Weights of a small mixture-of-experts language model, trained from scratch on English Wikipedia.
Training: a variant of Adam for the experts, 458M tokens, 6981 steps.
Below are experts of layer 5 (counted from 0) of a mixture-of-experts language model. Rows are named router (the router's row for the expert), gate (a neuron's input weights, with its number), up (a neuron's input weights, with its number) and show model dimensions 0-191. Each number is 128 + 32 x the weight over its row's rms, rounded and kept within 0 to 255. Numbers have three digits each.
Before each expert's rows: "comes after" lists some tokens at least twice as common just before its tokens as in all text. This comes from a sample of Wikipedia text that the model never trained on. Tokens count by the router's weight.

# expert 9
comes after: " L", " B", " D", " R", " G", " W"
router:114109210111158134176075161085138116117149103077115119133150121177122131153086123123185219076122160195123121097174144116172129149124152113069157128092142097122106150154098079126114150143141115112060156150125143066181160131098139101141089112164057192086081176151137156130142129123151087087206094179119085150092139159127077149124132109185153136117143113168140126145145147093180126126156162134132107144154149131178147143104145126140109136138188163084103131126127135131176119124080179127109115140159116041071142122149113087121153120156121163131130154070184118092117051131193128173
gate5:099062172183111136137152111102124107153155120116113072137125147141149118147153104135118152093145153113132065132099173150150159152126137123120140125177184092143121175132104179174142068107132064175157186121181125140126124099068173096137143152121119125189126146109140123121146179166122110109201090110068142106146151180134148161082119143114128175105140144127157116105177187110181117137138122122155084176117124106091097189080097135096137148142119148152136181187059151116111155150119159179126101170137049130076144127169076155136051163089073105101089127084087157173130059135087097119
up5:163077124123137143109104127148131076174158140119175173111100115121102131124138136220115098132102113165172109123161147167127109114137198098197106146152143082125086104174124103191125119162099141080094153152093143116116127139155092125112139068089124125116169091129078126126124066197132152154074128115159193138169125135168128142131176161083128127141121097178132092149131147174168127138056103077110118187170108125143097150138112084098161171109122156161089154151149168075129093141132158085096205157183165172099120148079164142139076089121147126114102179189112126114203125164106071128
gate6:129104118180174102146124181106161163074145070075116113182127154131172098104107125110137192116122122095092156144128139114161109139128087118129160116134136110098201067132121068176128100126123153175136135104143148097146089194168066110168170121114059155067130117132133140163160140152150127203200129042136110132135086182150115120061130118075135112142112127168130093161135131121135130128150115076050118138163087147167116110135152137104130109099135114132118173141182147046130098060133160110102125109131167151136126175127107150091090123065094164105136200143138152075144111080094122094
up6:137099110133140155114116116135103151123145132130096195104143126120128088174106129131137089201061135187097165119124113190133195198160125141113135072099109138063130132090090102120137149121095127141115134137124104130120111108066197132165052126119123151203131123133105117166113100089138078127014137149169181153150148097152129099178120202138077135101091120047133136165170115087173097154111150120147156107096048090121123157134104108176084144126107126129138117118132153139132133142182090112144153199123122143129137180053102179105109109110106109133107086137071121187112132122112133138
gate7:054134156137149113158135127208114070122114062137120147132113117124133161106095065161149140126116127098128105100113130167119113141089115140094148081140145130059106153119134117079113094126153186135061190127072067107117108167091166088137088094138128132151157161083097110152066094189146127062179115110151076104142116149125107138100184169140115128123117144176159136083130156115133104140079097194176070091100142059185130142138128148125110113138193108141105183170103107085177099171093124076125185109171166107123114128143087070160149134110127160120106105127139124114128119164084129210
up7:115139070239094119126160085104118109142130114052135070094114072119117148159154145145163100116148156217102075097105162134140139113137145080115128117091158127118097172076154103115126092125123106134097149118123150151110128185118155138149154088138116093173122114090091156143139132116084087130077122145148137139079055172129120119180141133115148154109119107092100139075170056136156151138081121121169093116133211153152140049153106114119111109109129156165142080062124156094132167147105099100143145149118112109185088077097166132082187124126142166156109170131135070065124058109156140157
gate8:118044103152141107135150103155170151123142090113106132064105170094131190147120107109074155208090131177102113157158117111136109106072183126101118092074153089196134119113118110090125184105146114073149139104088120125131140172145097139134131130123112128112091155103086082151124127094151138152173064081125089096140146131099169125142119149156161095095069115139100157096180117134159138153142157094083147101129064134129135113130132140155129109037185083164087087169110081098107128131137153136074123153160071193159135156122099139097152132165121163126088183180098109071147098044123085152
up8:151164143127143163127113168122158168085208147127100171079128124151131098101155126131076117179119075137110077095136123114151168142183182120160183134099060028087143097132137082094142155102158105111081129069142112131093167187126087148191121133104174151204157188120153154085113148096121169219131146091138073171091133130094147153190117096173128134161167097191138107143148132094094128103156137116111132139139125090095101112162173157125080183131112133126152182097133137121114123153121156112127149138072114153083115098151095153136154086167089151122155115125100149101128202107137114130
gate9:098134168136101153098129144132142093079145149132118155139097125100135101176106217122092150146097125116158083151070090078126098122152150126124114120091101123132095130096126131149099144121108110139124064144204158123137178145137106186080121076067120109147124111173140139112120150123140118099193094175078120181079160190170221090136138123116105104113150084146131110165160153136137084178158064134182117100153100148096200123127152143107099150062082131116138113127135083094128084095124063118136132098131099128115161144129134113137145114160154128152188148225083088082179145086155073180
up9:138157137108143054104106201097155175171147144126149163096106149155155141131132107137131115192139147105084149126154138062146094152145135108140150138091109099175153127174108131145133125128154096171134112151121157106108119103208130105062089097120093137112185149110171116108156107160129122105115101185125116122123117100120181183110076169159190184110125104187152117103168092102102103062177157125167140125090122102150182167133101078146145081172073121172227084103069111180101103129117154103162102105093142115115134180121139177106123105165136151134151091095162214125080103079137117142

# expert 3
comes after: " the", " a", "-", " and", " to", " an"
router:122102151116157090168186102163134105117148121142112106127159124178060111103099135127089251092105187167093090114136108090165127123088142170098090166116126158135111136177140097140134170139117101115100135164208095144153140085107077158165158086155099174095118160156096105125062147119129136118204119160124029149088174155103152132095066098149154124175049140163146086120091147077128157131072135110159157120154141114131169140159120139137134151155118108098127126097143149126102125105113147094140176187136114150100221121154087133115084115094141184172103135146129123136145109104128162164
gate3:072130114070184133095143163115134101130085121163069072165062133158100094140068128085059103128077121138139152155103146099120159104064112121089122166140093162142093178072131090101161092155098141164121154114150127112167161117106145144080110098155105060150109133168177055127150181101130115165145109119137123092115148143165147096138118118124136176133128133124199151183186140142133161130099180095132168135116166058165076126126100121130144151071119100071084178142176162191137191143164163113161117118124142129132184104133091103119120191094102127151095206093107143121120141154108131109
up3:136097114106149193162078141085178128132068074083099133137142120084145121128135145111116138165188064079154094102113144116119176155139169104141190116148121151206126115110095148151180156131177113105135149084152190121137192133089120153124126121174121128122103055105107123119134147104059101179157153114115101182123139154099106096148136093160159110098142180107113102116084139129181102132128145174186140063122152097122154191087163177112057116156090166156126143128170074133116114114171134156101141182157142102069132096088166174128128108105139115125169083130078157148082078116169101180
gate4:075134167178142132097161060118068172109153114125157113125113153123127070132067160112077169079131167130104168148136151100159123137165188120165111051090046136114201145116063148169119144172100151108124154123136117129117153119101063079187143154116076126118142171151104040100155106094189094113120138108139151193114149182149100158089114149105152174146112134183138143218111111134130115148100087057102094121085109152113080141116141154128109147120136142143157135131120104143111101051157083123119127105137113122133171081138102156092128129153157130135047171164119155114109140114102126108
up4:141117147107107150140158127166106070116150164199131101144125084111182097128120151102109149113123120165093144132114133109097115150168115102119146209057132112104150129132116051111100160120086133118121156171184150134163185157141093124146107185095142136125134120158172115168116102081145119151138132178080136105160088096154115115090141087184062182158076098131070116145114079190113076075107178128101158093157116169108141126107099143122038157164098146150093210127074160120164174087121128088104165199131133120118087130141151070133091173144154161099084120085128155107147171098138121150
gate5:165083131102181188126144146124116144055158164111120135109082087082104079145101173150132120105099118104149096112158114061078173136139147116178113191060189125209160095132105108135126134128074136073138149160109101103113089131091127155165158118119177143097129143102110121154134154076162113147075064165114186158105123186158128119171130093156094111129058126140133124190147130119117094134090077104095159152116153103147114122107110138102130104141085153145079166083126157089150107060092089190148094123115091138134200103082148058104097098136191112099127124135121186106116116099127101142
up5:168107124142098183080113096133092176191130115150124159081138121129101108165057093094176142122112104086074205144140155142142083140109137135095129146161091113135156195171179121118100126098159102132191185161104071114122105157078150158094114106058122115106153103119137124122123120138053127132120141128076067067117133102126162123142130119108085158047112145123080108159089088099145132153124147108058145129136098158115105063182140097193169195133109064165127133123141152116097106133172125123078138107130117159080158142138098105216132134083106116096123165111107085134185135139129133148
gate6:118087151154137104127144096095084153149095107084180140133098133075111091128131169127145145193130147123098168136124168087149071120092171143067150122125071168115193134132113140128123145119125129147167154079197162083053100084126048082132127139098129158168118142116179112157095114174117147109141133124105096123097138171165164094079111141085095133081164132166064098154137050115193106130098153092191153140127124065113113107180117201135113158100108134153112082093155148168161154158133146079191138113127158105095190097173096117110162124123075141141087103131129117105104111128175153176
up6:171116137191183124177073129157091154109129124118095098095146125161075076118154160172174122121121137128092118100103150146150132172079150178127096097125110149166163130116120097144157118169062174143138104172143116119153130146111066160164138162156129118122135118142124115140175105095140146119159175124148166157090117183080148139090169171114094090081130179084119062101140058102161062111146159126149112157097080112102110175134091085161151196131172122140074155112125105074076178109084065149115141102142122138159153147132059126135143181201099085132175159206123108086126130156108147114
gate7:122137127139124255140115105134085127154125098133156142136084125069144096135108175153122142136147112178100135183054155087151094079111135124084110143107102133118108122109077130088170113097155113177124141145131122125145138124144110120134153163142132120187124205124101124164143101096114141152144171100177119126122135109125107147092116142213157073110053101116159109145102104121112089127135114130157068159153106112156095071083094171137042102116126101100156150156126131181195075163106164190083123117144150084103132154161081110175063107173176141154162127108128140167070096082143103079
up7:135074117092171062122101113111126120091173145098102101108147079190126107082110158159168133186109137154100149189131097100101128150099126157120103169106143126165093169106085104135046179152150148136149103094129146115053085141156126103114154130075149182121124121170146144131206102123079079104115155137162204174098117162192078163183133131130163137132156107174153171126120177059052115134152109104123091141153152156091156149153128147105134115099141175118128118118140117113088097061128123076076124154153053070104153082117125189070140139119132106112125118161125081117132167124120107134

# expert 2
comes after: " |", "1", "A", "3", "S", "7"
router:129091196130112165100149113143146106090141133080137038122126128148078145143091111147060255105117138103108088142154187150141135169147147091120146150121130099084192109158139093111113168106086108128116159144114091109177128135124108157168095111133107137066165168168121137095115138118103113092206079163145109158128104100092094092061121122128127116088074076129121145111094144107150130147138120171110150122151147182134124110062100146103159143127162076100113147140094148123172105102053182172129099174160144134132196148149111136122100122172190158109096136098129112120157080121162089180
gate4:140133128171161097146164124106123186146164137181122119118203144138177158106140103067149110118124127124121153142083175106128120167156125158088130106099107157134031152106127139118147144111140116141111177130132107142103123104118093173055160129131077098086126129102118087170121129103149121098130086104108124169089169108127162170179110071104125089148111150098122121171108124157144109132112064169116127150132116161151134168110106127139101117088152162107163037137165151094126112128129122024083073136087124121193144128061069170143112119162182196186180137143053067080122108113157164106
up4:174179110137120064089143132118166122108084079123122160172114162158175119137093108165131081172152158134130111174165098111133143121141071109114148114112144079039108156136098128151173141076155116075080128165131192183133112145008134153105071172127150107199163130131111123144066127148159126126079112109162159093127164131133147133125127151125130102138096104098112110115105176120165122156179122101170085135089140082113137134114054129090087162095139110088078172158178163168125082091116092118075162146123123134107131144161121131134102150118152195154082099175110131176130137146046115140
gate5:097104164204109147111137097167115119100149108152116124099173095151102127141143114101113150173129113115120150160147075153125147121172138088121146206094149114123139134167157111082116150018063160136091210104140143088110089134120111063117155164092113142075105198144087133131188154069116098095152122151124083112208129138124138127098134138149164129147096190100111141128173094188130178132200125165141180111144121151115138145103134096089071096161197117167131135123142106171154122143096052125104195123103129098161126133149104100109153077170166119115157127137130097133139097117129194094
up5:163165094109134119152108170145098111085051087078168141132151163096131102170092147146109096101146121142125133135091142110103117120134063189111139063183137088127120102152084156162174133172204105078160074166071099113113118112160096096139135127122146145186073109116187102107124083071124148133115185130116151144137106119085165139191134097109100104101117113139110075158077164118111065149132148199130107060138131112140147127132128143124147084120084090088163173146123103106144090084141160108185107184144144126089100101105118146140109184078145150097091200143105122157130187157096065148
gate6:095160085000104129096059063136133108166167136133124143148097103139185171098147129111186147102125212169203134100106088140104154107154113162126146169085171152136124142126127099137138115133083144166148192141212105171119091138115106094108121064112101116113122157096094099114136167084118136098080116131126134070152106109134110141135143131131115080166102133134169135123110142164148102177086109150101124115156125080209072139124086156182072135129142187126146085119134139130139143133065157110110212113121150119137134121083121118181155140126143124156117092155127132074148149151136065109
up6:160107124136039158138090161119069104105081110118107128107128101184145100193093185116143104188101070128077107124145125095122154060146042111127106123179038099139135127116169102140160134112135123150119151129106101159149088119140143098124154154087146101130098123150144128141222132134122123192107081187179126125180096141141120048109101113111128113094129039082104133107126129111147085174160133195180173138105086163165137090102151165110176161099060118140143164140104158114096087106141112153098119087127112112131106086095142094099084119139112141175102116155143142118162151158131123157
gate7:184085107105133166108170176136122090177173135070086169137116087135162158134090093163108148089186122147052172109058066085114125137079135112121104088122169116093171147170111146112134074154179110156142122144156111149074142121155151190173165124167109113111125166126082094106175136146075186085157097085125132152153191145139065153107115183111120099125114114123138130139122146093120110207095124071107107138146135119141174121139107147158118167138121100041090105119153160103125150170139126109147058148119096228097167109130125128125211129148139120152106104145168130116140135119145098122
up7:156155069121084144133132134122147175072120111142170133112122176074078124157108122122104110132167137149128094156126113164107144125171126122112150119131142112097081090158107143119061106095077113126081177170107163137150160160105154082107055165152112191166104169161112118094102155091141228169147135156110148136100092106147098120106120161118152175063114152117128182094135104149138146116143099103123131110116066189101147140184129164087124126061109104123155211156128086089161152167173139167121155160106069079149119107085083144096182150102092167136094055143128187167114146162177142144
gate8:154168138130153161222114112093142137127075166126136094105123142162141135088176121129153142118149123119106112149094124121142140180125126070113108214129162122136154098160183096172100120144116161120083100178155066136109115126089086140150173088158123205041128156111074124130107145143154129011134095117133108095125092120092123109114116139147210104164102129152183121175155128115067145176133117097159126134111111067155074100095122180134075090123183135137166118163097168206096131075080156090131133109106110155142150143131144143140092143138168114145173110097155081132164111133125084135
up8:113109145181095142141197140054109126185156144195057124101105108160131124131176073122126163136171072128130091140131157176112111094146097127151101103131109078145203145112148132142098053122087105181082099115105115144135146066126127118133154141121122135070134140148154034154160095129147092134129178106145152168088113167174152124093103152126112112131097116145101147141130064126137094108122147162172178186111083188130108054104117151118109113113139099124144112066083092097148064121156113115148209131136123127096119120101121203120133132112175142070134079150119139112154066134179101134

# expert 4
comes after: "\n", ".", "s.", " to", ").", " he"
router:111091166111107110117118098112082082107092141075153076066106138144121128122180112120158192084100101167142087092138116122152146104179157086103102103131155110097173156153115077125085205112149121136122124138160149105133117118143093166164134149069111139076125192123093120137097182084056120072161105185089118138070176154131097092106129124178138148096133103200126146133118152115120147135146119168140122128169138137161111129087120131130127116159145145090127159110108150085156113108080181093119078109171118101104255128141078116105065094167115161085127186121163124099076106102148154166
gate27:139142126142103101126082097105183167130119089098093184086119135173114175110098111139177126141174104176153176102115129095164150106136089189100140107129163143163121106145115062096167132135160130114093193122081135065124125173127099104094139157092119148117086054160064105140126146187168143174143132142168044124098153145115133168072135151143143092188074083165130181120126135143158173080110171103146149148141138062138124101123065185132189161158157101149111096132137135095185127107078166151142141196109169129154116086090116130144086104099089101085115192121120156117136089127158119109
up27:150084165146121057219148114172119109172136101127174078191145139125110141149114144077148170114139181113103068146171161132097124085111079128123155160153130116155100080126164192136132104127185129088114113044119161126123189154120126146110137085105150149109105138165081137127120111113077090137144180116150110175160158126106136092159156148089082143093139178125119163109136171165094152168123144110151101141160113116110096105130099102066154112076131191138168132151133111136153077131148153084111151122133058066074099195141156134142119129075116118084079094110094090169162160074175179153
gate28:183159179088141162184192150118148116075148130123129120127134106139153111152092142115073157112055153159222122126101159090109142177144090157136141135145155133131108119173134112113173121058152132128136133150170077095135062140096167102115084099124089145064118146146136129180128107095130130126154100103149115100077125131100072164102145123152115140145144127098133110191100191119076096103166126122131110153213120149185125143108093135102116116145115126086132093108159115139079139173131140214089168119138117145166213095139176164200135118129166166195099081067109150084111120119080127128
up28:094153118140180173086087133138125132105102145178153176062121171170086204096157076089119128131136121137092155101159161161136126126140116170142127094201101137154194121121177098086148106104124094135086112118124114164182104120132157145172107113122193093156126137122095100032152159115183102148163124132092108105150121112135141141128135161118100099156105132167213148179151131135158202142113157119092179113163080149122172143142145142132131182162110089123150126142108177101163138166093125115103086150108109157101094071127155084139155162123101193052179206173140105173143131164124103139
gate29:133072171150169159144114082122104130117155114149136115162071089076076138141136135162158134109154167151211130118105109113099146136111222105108149148126146170139095155143062124145172147118117139123116074112193073128097119097095187127086128167089084156118078142083101129176151191097153113101117102091125112161104085112050150126192138138172089145159162111093099141111172113155073113134116122136144102128220122135129119165137162093119134144126193143118156099156121182124069145134088120062072187108178155133185143148148137141127207137115128133114149128140162117119084126139121170078
up29:071128121100109118114128141069128089106130115077114127082159134048172128119148128176097133128094146113060154170109139138122069119157167157108098147088120126161146167157127156131167107156107105131182170076161138159133124117147103129185108109157204124142172130139146126154029107157139112090115141156117146073196117153172081149094141117109064086134114110115136147175178154133133091138130066133174157140068108107121159110095143196168088104184115090135075146138150104039098142133051116127170168124117137137101184106161094178115126138153120149136137198110144148151165153124147182133
gate30:142141125161172120132073073113126148084093119118110103048103135184150085151107044154121127142169142139157130107089125129170171182146109096158128148061110146112150146164130160114093117129117110171080097097142096060089124158088117121136177158145091123112110185106131176055146130086119105127121102157121107125131134122095185180133119151115127135148142151218185129106105111086111101181133115066141137151137151107083123182103188145112149111086198140129118189074124115140119084136132089125082140131106112099168203069181149107116182101140125205120148115117173119129076136174145114150
up30:178120181119137181147094090131133083118063132132094117102144141182173168134061113094119104089168111132159156113037145109125080168102077124127145105095060153121197147128164150095129148166097110116125119103169077123152098164079105126078171074120141097023095097146141186097130144128114159173122116189115118178161168121130183146131125161096120141133166067141163089142139168104129085134155106078159105130121129135103114173150173118116140161118117161079125168166089144156158127136091099131136170144121161148157195118166116092147119168123164147170043087134142108105143108129124105169
gate31:105100127152140106135108176106160147117127121119172131123111074154092159177136110166114141120118135156110096148109099113144255196174203099119107039125074118120142117128099095123188131125154115126141157125109118150125120146119115148115062138134142106094075199156127100064173131126188084094153070103114143155093125124141136089151136178134096114150157087111083162132091122134150156132145136145147138105154176158149197064143111183159133140117118110054108104145117104136176123127167118145080093124079097114129134114140141152107179199154109176154160134151101115119160095213164102177
up31:102168132128128146138096121127151146128118138086110142125141166151127135136141091086177120116084135180117135087153157125082128137140165116098155141157180109129070120138128118094112092145095125111117165091120103108090112029120118118108095104137167127103093171122087078166195161146101119211106134149103168120202127161145103142075138106105095132150110158124104117158113110189198126177073134124120122107134128116116134137159101186130120124075141121120036111121086123093240126074098137073126165154148136108076185071176105139143189155113127153149123197168103160120165146201096105166

# expert 7
comes after: " the", " a", " of", " as", " and", " in"
router:146122131144169106107137114144098134078161154102112077111143114136131146095112153179080173113090165132111093090125127108132124123098213112113120117079130139144142092169070124157095143079109116159128166187165130076179136139088111115114140105152093137086123208186052100162066150146097092091158088189118110138076121172177147123126123150138101137087093073160120120121107112138161125142090123159140129124145105116188116105127096156145161169141194083131127118156148140127106093115104136196173098201141094149126255134168135147121159111141133149079135079122172088130078108137128142186
gate3:172097083152087075149152177145146139120115128155158154145178096140159136127137057146163149116101100174141069126068137189097080128139095091101190062132146093163168097215138095147083077089095075115173140173054050110096096103128135104128076117141136099106105135137099131111091120115131163144091069120112132078121156091165140148115099094130164121154123221105143126143147141123150107099137183095092153145113138090138110070120118143097118127123122145130163082125158122112148159128133168211157147155170084114171150168081081094103112103095068142113150132123136170144128157123145095167
up3:124100104127110120155127098140136130194172130167128172112159088133139107109171128153113150101080107119156057123135168143114062119145116123142143137157185138100139076145115172114090098037093057139190116177147054079122090137113135123147145173122107144146164170186094086177135151118088128189125172059142155109116095095105105155084110068179110094108139141179184138119148125131130104073138102146085125119132122096240189146146104131131188178127121129121155124094133090113087168134130115137155183121128161071143205151080130098163120150092113108140101137154147137155133154110121110145
gate4:091156107084146137080080101104059158095181117128155097129131133111101094115133094107151106130145108167166140089156136137105170103143137111131076113131090074172121149122139082138134141168151173175109134114163092096143158150138090104121140133046135119143120130092154152102105131145128182116138151172047139165150180166131151151108148096158147185124150074154089078101126188166139162119167129191181062083096126161141158081063151132147141094155115080125139090098128171085183037137210119114103146106128143100082174108107148153143193087170097107093161122163171144119158101104136130124
up4:156086076096117191136117142134059140159148112133119164168164122109114139103091132167133136125150145178151098143191144106150150077188134068109183136094163096107118077124138089174144121143148166129107106117147099172138094119098112115117065174094126073115087131179093123106084102152146124030155149116132123159095169124124107161151136198141168114092114154144136149117126150160168074100113144171166118132089102164094138064066085110164157136122146080114072105098195133182177085172190144080136147169139106177184133152099123193165118119161154122109176133115129123153135129134132194133
gate5:107100140079114157067131133128128111134210082125115126135157102127127085066092139090143154084165149125141149118141119153121134118103158137077130157091134121071132111109115149136113139165126138105092104177171082136123146088191129142130128164129052087023098135124136138109157183118166090140153136143121101116150081121144062107135172058059105128138038177114111165150140154119170128119140136074111184124085142125109144098108151129130136152095156078108128210106062085083126147180160142068161111148098178128097147108138123092160133105099073159121150115122157136098166186054091112128
up5:155130154118148160133172139138137120165043128100070104124127139162144150166191121163150148171163143113126117164146147152156095176146129174148136102134086124165121204128153122142087117128118115201114107078083190121132135159107112160115137078105132175170140101103130120141102093090071188070086106135113119146082126163093149161123085177176160170129166102198134078105145092111091107081122125143134066121201132120133137165126156126125068065174132107145147093104126113158152119116108085159119151083108076139136104129122162159117079091186213159172076167082135105144097088129173134093
gate6:138040111163106180115086156107184088123147126132082163123111093157104141134094111125031162104041108130171173149162139140158109133096126133157112105136120101118132117131077165106074150128114142113143116141141160177201168109113093116173099124113115113131172083126169078109170155167115110147151164131111126076112097100116139088106159085107118153107096065097136162093086168101170182099120160092082090166116142147069164105101140092195092140090132175116091148159076095155104131219111105150119129095089113152127059144187111165181109124096118114093171160130137114146128162125138149152
up6:100164134149175134090127138104156141047141137097137170105119159124150163112149170160108105122106180206111184140100098119173117161112159172185105175134154080114117151172118120114152093100155118185095115128133157089156166057083136080139131151118084148086148075094134120116196141119144097123088131110095130107131135123149104056093155142098035158060118137122111175115157131157154151147132108118092159066052097125179103108114162118156182177170116118136127061152080102150151158163137116131144118163114101072095171119174110139107139115082137075085155162147129094143104093110147073084
gate7:122150166080130170176158142151136091105080134123124139121160136101129111146169132110120155180129127119175104146066126094164159203126158098129109190137158139111165150148064142084121128147154080104112145166115077098129108094170113168142140094099079155099166064124186140122153105058133120058148091137111105168126079151105054140064142144145108136214086098102125163083124155077088108104136110100065152129161217163142109114101197149126134086165170055072130139097123111102117100137119136138083157051124117121108114127133176147150156152174102150131118113122096159126133146094140159097
up7:134115107189164099103097136101110166113231125117144137070084105157127164059121135164156118097136190136136153158138097153164107099155114172142118072171078179105071100096153107111125111141045143153161093098146153166178182123132112107168108119164117131184137190132064095135128141187138131120148108132164114144129130136148219048147092140118142114098143161162179118190129086152130162163112151124136156167110047107120117157125086139104115201096137135117118072187149151169144144126112138110119167212136130090091131075160103119131129112097113113100147140135169118132133122115133093152

# expert 8
comes after: "\n", "|", " ", " MF", " DF", " 3"
router:149077172133128107106142150097100103125158148058132028125100151130133120130132162158108167119096092155115080086098109092124129179120144118117117150119150163144096136156123064094078158130146141102118174174168168054120139151150083124121094064129042186068088139092097143126091122111153130065191070140143086206171124125120082101120123148130168114082106164126159108151108188123144142148122106116160140112151124116123104138151130200162070165143171092126162091131152128124130078140103127105143132136173100095131240130171123125130098125151064150091125098124176133134083151117162142137
gate4:136147147104117137116131068101195185123190096135124118100094179119121114086125128139091170069134101137180154165093152132138108092170152075139113158136088169118101113136142115115188138141177153128129162118209148158122115069143178089136157095108080136070094148061090106114049139076140144110159120149102125130160155115119063149057138066138198151125180136143152161153131074108156109108136080139134139122197114033100139109156108131139164136131148103148133116152123143152140128205180167148114121137107118165083179120115116105131087080168105156078166129116135149100116172163178131143
up4:104131103050122103144140122143163131125074120149157091142136088137196117177109057166115124138080103122135095117097128086145128168042151063145141106129061120172161147091144144135166103130115125141114154106094111135081101113173137122133052120151051119175111123107142126136149139144118158103178142140118125121112171103093093136131145153137105109105122098141160088114174110167161097102181099062167083124129123162171118077134162182167132038108123147110119138121172148132092170151142202164116158161098077176027179100138122100145144172165122127148096114104105113183078120183114114134
gate5:084086176146123117139074106145132098154108127114161183146140124151178139118158122110163124137086129155088122152122140140142141097136159170121143105081133074189148139140108115132050088175122127089071137163137083138106145102074134153143157165118186152137189120148119146110124152112075104165109149178094153070098107129140091131095060157135095191200165104069113120093106120150166160136161177070145129145143093196152140140120130094180173093124172154092122164100193129082152188155128144160111122138164111128091084146069112109113105149097086121155099188133160073173116066157175155170
up5:152124113104062156155119078140186160108144121108087189190124161093085080152133156117147134166192165141150132191145178120118077109160129148116179093125128165124165103129151162185169164113094093121182120102120121118093143141126099107128163156165150121204049131156188141217131137150119125084114133104127140113071113120074100213126146080120118134142173112147077161169136111090131098065176136118111117141098110144097155129109122120120171128124110109151091142106077115100122112171170078121125123145123181096172053155115123136164167085103136146166169103068102152081165147107086103133
gate6:133123140142196128154155146110132117102100115124118129093163128222166089100126077101074160133129139110116136144204126100133124105031151124141155080132172085161168121154182171182102135174135142089157180132114112083101099121142164088175092145113163047033125125096160153099116148089122120165106154073153139064116159115119028090127137100113127143118098146163159137118162124089128159139149140134119117189175124131097138143055111116131111052134134166106122144162134106086149132135095082130056098153112129134097122118137142095127120090099123118074114142127137143184130104127169126199
up6:107105097152187149128147079134179138102155130153102121184078160107089080149160116157104098140104163171082164118083141155103079138095155162097124166132174117118088118117137124113098158127095087106108089137149131131112149159143146166144065068161149145081092108112158157119150075166174153121063070164177148149100129111053090105113128118101092121136108136166160089142114128138119114183085094152135094106125153132148110109112164165241105119127155120077108181109150141146116077159129120084125142107135151090110143162167174135091167097202106092124055128116112170167135148114225148172
gate7:140134101092127085101101095147180097163145106122103149140122106117164146096105176092160144139102146130106142104110146026101119120098126092122158165062131130103139159138077108143149107113137134106165078145149176133107167113126144159140176110136171161170154131138085141141120165102098146163154152108152133108150169203112164197080144104136132170146163097071099113143158121135116102095166144147121113132150094163108108171188088093187092099145105095198128101152243136127127091114184105103118158209139147090175132124143117087103197172144112134201107108136160108096192108169111125186
up7:152084104099150184159100120150067139126123117153158091082173137101131100177108089143157119139134140110151070104107144200140108123136128186134109116206113157100148075148136138109193167168160056166166108181170147123098099140092071174117103087174072173166086113140168101079113139174130169123132185109119055229113158170137144148119115120105110144137104139089122113116145069145176149088101116128101179098135143067114125117136103168116153113149164174140123091156174113147046103167114193075129158135133116085123143155114136135130128133141169094151146168075165130121106138158120128128
gate8:098141033105186093113120130128193115127132097099149180085123104110174126171159157137082147126136166162132099126112122163058192134162120081124142178161123105096116117151136078161131098102156102124122108136126142114149129140168105091123070134073159111206117144153151089102099061177145168148143134169105167106108102125124140178108102135151089208150146156191056092123113149091149157086145181157085146109126102130101213107144106132111173082126097128106137120157107106151121096157193209136161116115148178096116120077150129200094150155108137137137158132117156156111188106162116119112
up8:182151086180119132133105187133129108122141113140115117148118146112174136139150174102188143148117148164112160116085114051120129109202163083128172143177082121129094133142118104160144022154135131161092160180185097119112106116164052092099153092125110120087068101095102153129074140136136163102134167142193103135177113085121131120162120158140086123176107156179133115149120125146123147166105138093184125107138165148089142106108085072185107094127135116162172123086109123112196167093169132155075094117119137118164155105106161128072104112155156182126188106140146103088109120101216095144